{
  "num_hidden_layers": 10,
  "hidden_size": 320,
  "n_experts": 64,
  "experts_per_token": 4,
  "d_expert": 64,
  "d_shared_expert": 384,
  "hidden_act": "swiglu",
  "moe_layers": [2, 3, 4, 5, 6, 7, 8, 9],
  "router_score": "sigmoid",
  "normalize_top_k": false,
  "routed_scale": 0.5,
  "balance_loss": 0.000126,
  "balance_bias": true,
  "init_std_router": 0.0237,
  "lr_router": 0.0003,
  "vocab_size": 7829,
  "norm": "layernorm",
  "norm_eps": 1e-06,
  "tie_word_embeddings": false,
  "optimizer": "soap_variant",
  "learning_rate": 0.00202,
  "beta1": 0.95,
  "beta2": 0.99,
  "batch_tokens": [16384, 32768, 49152],
  "max_seq_len": 1024,
  "train_tokens": 286100000,
  "max_steps": 9288,
  "dataset": "wikipedia_en"
}
Below are experts of layer 3 (counted from 0) of a mixture-of-experts language model. Rows are named router (the router's row for the expert), down (a neuron's output weights, with its number) and show model dimensions 0-79. Each number is 128 + 24 x the weight over its row's rms, rounded and kept within 0 to 255. Numbers have three digits each.
Before each expert's rows: "comes before" lists some tokens at least twice as common just after its tokens as in all text. This comes from a sample of Wikipedia text that the model never trained on. Tokens count by the router's weight.

# expert 2
comes before: " the", " of", " that", " a", " as", "The"
router:113136139125117098158108096102135168133163152121124134116124114140097135115139134146121154168088087145124132158076142111128134161103103126106145161136127101166133143163158192092095091106155104123184123122144114144165179175120137162119133134
down0:125132110138107105110104132135141118116143075180123122143127154124121084152140145111143089122112110143102136115125091103109147093154111107177116159093111092134152098146108124070107151144134083120117149137193159110096102111103118136135154136

# expert 16
comes before: " the", " a", " The", " his", " an", " S"
router:143129114136135113138111146119146152154160159129152135128129105115138108159136100133116123156151127144131110128100142134154165169103128157131135095117104133088132157172118163130150162167121138169124104108140132138136114107135091146118107151
down0:130090129098102091148143099104120120144130082150112103099121107138137150172102085132161176103147106139108133102084121150122128132155138110130112098122178144110173137088155162145137137126111173099140114144133181104116117208112125121137095121

# expert 59
comes before: " |", ";", ")", " 0", " K", " 2"
router:159102121138096132167107115142058138145157132145119153104130090149134131164128119131109146127079137172129156062099133105100147116160114092133097150114116164076144146146139165108134124125115107165111099127155104151119154113140144131090163150
down0:117140128112115122092162112125171110116148128142124184128138142186145144122140118175119136140094157142127130133181153119099139102113127139134117151142140104119115127145136120176117102105152120152107134140137121131153166130160122135098134157

# expert 37
comes before: "\n", "-", " was", " is", "American", " Born:"
router:180089116153099097123104108114112154149128118139142139128200082127150157111119114115091155146100110116102115093106142094117130125128126110143114121120157125098115103128126151092095143120085086150131109141164106140107123087124120168115163115
down0:096110177078111147125120128149098148168164134127111075121157135080100152143114192097106135099153133157091145119141147107125126130165128164166125128116107095133122088099139116123093106168103130172123122133145125099134126093109148154099117082

# expert 55
comes before: " and", " of", " in", " were", " are", " to"
router:145163107132111116104091140154144183145170147142177151119124115161070128149119081139120103140052118154183140123116128115151138144126108141108154135157164143094133128136099169069100157137111116113127136151184122149127160136123150143123107141
down0:190122145124129095083133163112136114100146155140128136163138158121133160141117122134087133112121112096165157113131123124156135125142160124083105118145144139119122115118119140126111139130135165133147132112115065129179183145124164139073123137

# expert 42
comes before: " |", " in", " for", " League", " at", " season"
router:140129103163092111088080109126086108142136111147124094161178100171110183114108138094076090126092091161134089129119124128126131106148113110146167140154127103150165125118113127112117093144099086119109064138127098163135113115121099161119111142
down0:136160124114138121148117116098135131122151096148093137137122137079121103169096094097141101150135148105157160071143127181098134113157126133149113092111140139162111125173110131141176120155113119131147113125154118165159149144147131113130135132

# expert 1
comes before: "\n", " The", " he", " and", " it", " In"
router:149120133142104097186102112113134122122141153168130166121126090114108149161114152127128153152071064174134155148106107117086148145107117174122157159107136139130127119159108172133091161101149119160121078143146139135143132143142124143108114129
down0:151079117128127143168150131113153115143104183117127148157118139130101124127156149156119119135128117137153097143108081093123107105154132137128133114118149108159126125138090125102099159101129119141100108131110120117157134082152163131109145140

# expert 22
comes before: " |", " the", " 0", " his", " 1", "==="
router:125128119163103104139108150108114143145146156133139132082137108156137122111111143118077106125115085137153107090124146134072112127163111140173154163180100162125129142110124123128133140096115116155151100113128111163116122125115100147087139129
down0:123145133160155132136134148139136110099157140127099150091131152098179121160118149123124151123132139124129139145150081126086140120084084105112096152081130096139141145104142153120181108121146154138121131168114119113125131169094119110187129123

# expert 28
comes before: " |", "\n", "|", "-", ")", "="
router:124114118174102089137083168107090162172101102165137125101208113130127103101108135121101160135071139111100104145114144107118105143147134132109096114100155106130145121137116161097139167137148125122112061122153132149108125094101104141107154144
down0:127118172111151125153123142092141109153115131121119181147141159134203159137154116130128094084107165150145168156107083128090126135110159147100109144110122118109123176111110132131142172128109130104121118140155105158121142119123145134129131088

# expert 48
comes before: " |", ":", " 0", "-", " /", " "
router:132128136121092116143121155172116175140153112130143101088139097147128122113130098123092126110111125115106149108128151093092133120143110155124107110141119103163140134147108157118137100106151097143110097149123096170137082114111114153101151135
down0:137124120084126115162097143104132183152142154155132127141120102148089110093112147096162129151116100145095104143133115142134116105110177148168162129126128167118140149102115138174106131126071153178090144108092115130126120119109131134130145169

# expert 29
comes before: " the", " to", " of", " a", "ed", "ing"
router:147141109142111138143122163124096124118183150147133122108152153148123098103153129148128132148126113117155160127118140075081128082137135133147136127154125195108150161158136171126132132157129115140139086182141118111098143125096131160106118134
down0:140119127060144139108106151144120102158127104092156146097122125164096109102145115102103155150066132147135125132172142121125176150131110184124118107149126106104123108128161087149101150144112149116158146122120119131205120086110085113081103152

# expert 13
comes before: "\n", " The", " He", " In", "-", " It"
router:133155104148126162118103118156118129100173121116102108107123125170065131095139121127145163158060100132112113141119143094143129163148145121133117175131128131124118102129145180138106118099139093144118108117143127139118121142120136128072095168
down0:110109154149151138150123130155108087129099161112144129107185151183161125147123123142117110086100108106141114136163153130137138140096155120117126151138165124165135148098154148126121147081119148125146150099094143135113105106148173160111132113

# expert 56
comes before: " of", " in", ".", " to", " and", ","
router:149171113153099107154098101120138158123136132171134118107166108169093155139129147159148159155082105124139168136110101108116120119100141158112161132150107138145148123115149174106095124130126098138133093142168110100161127122129120130104140123
down0:145089135159123080176178109125134126156132113148162103161114099145132114113131121127136163136117150156110103098135100135130157143139082114160154114152106133120142110152101093121149170131113114180132126129135100144174154138100098120140116091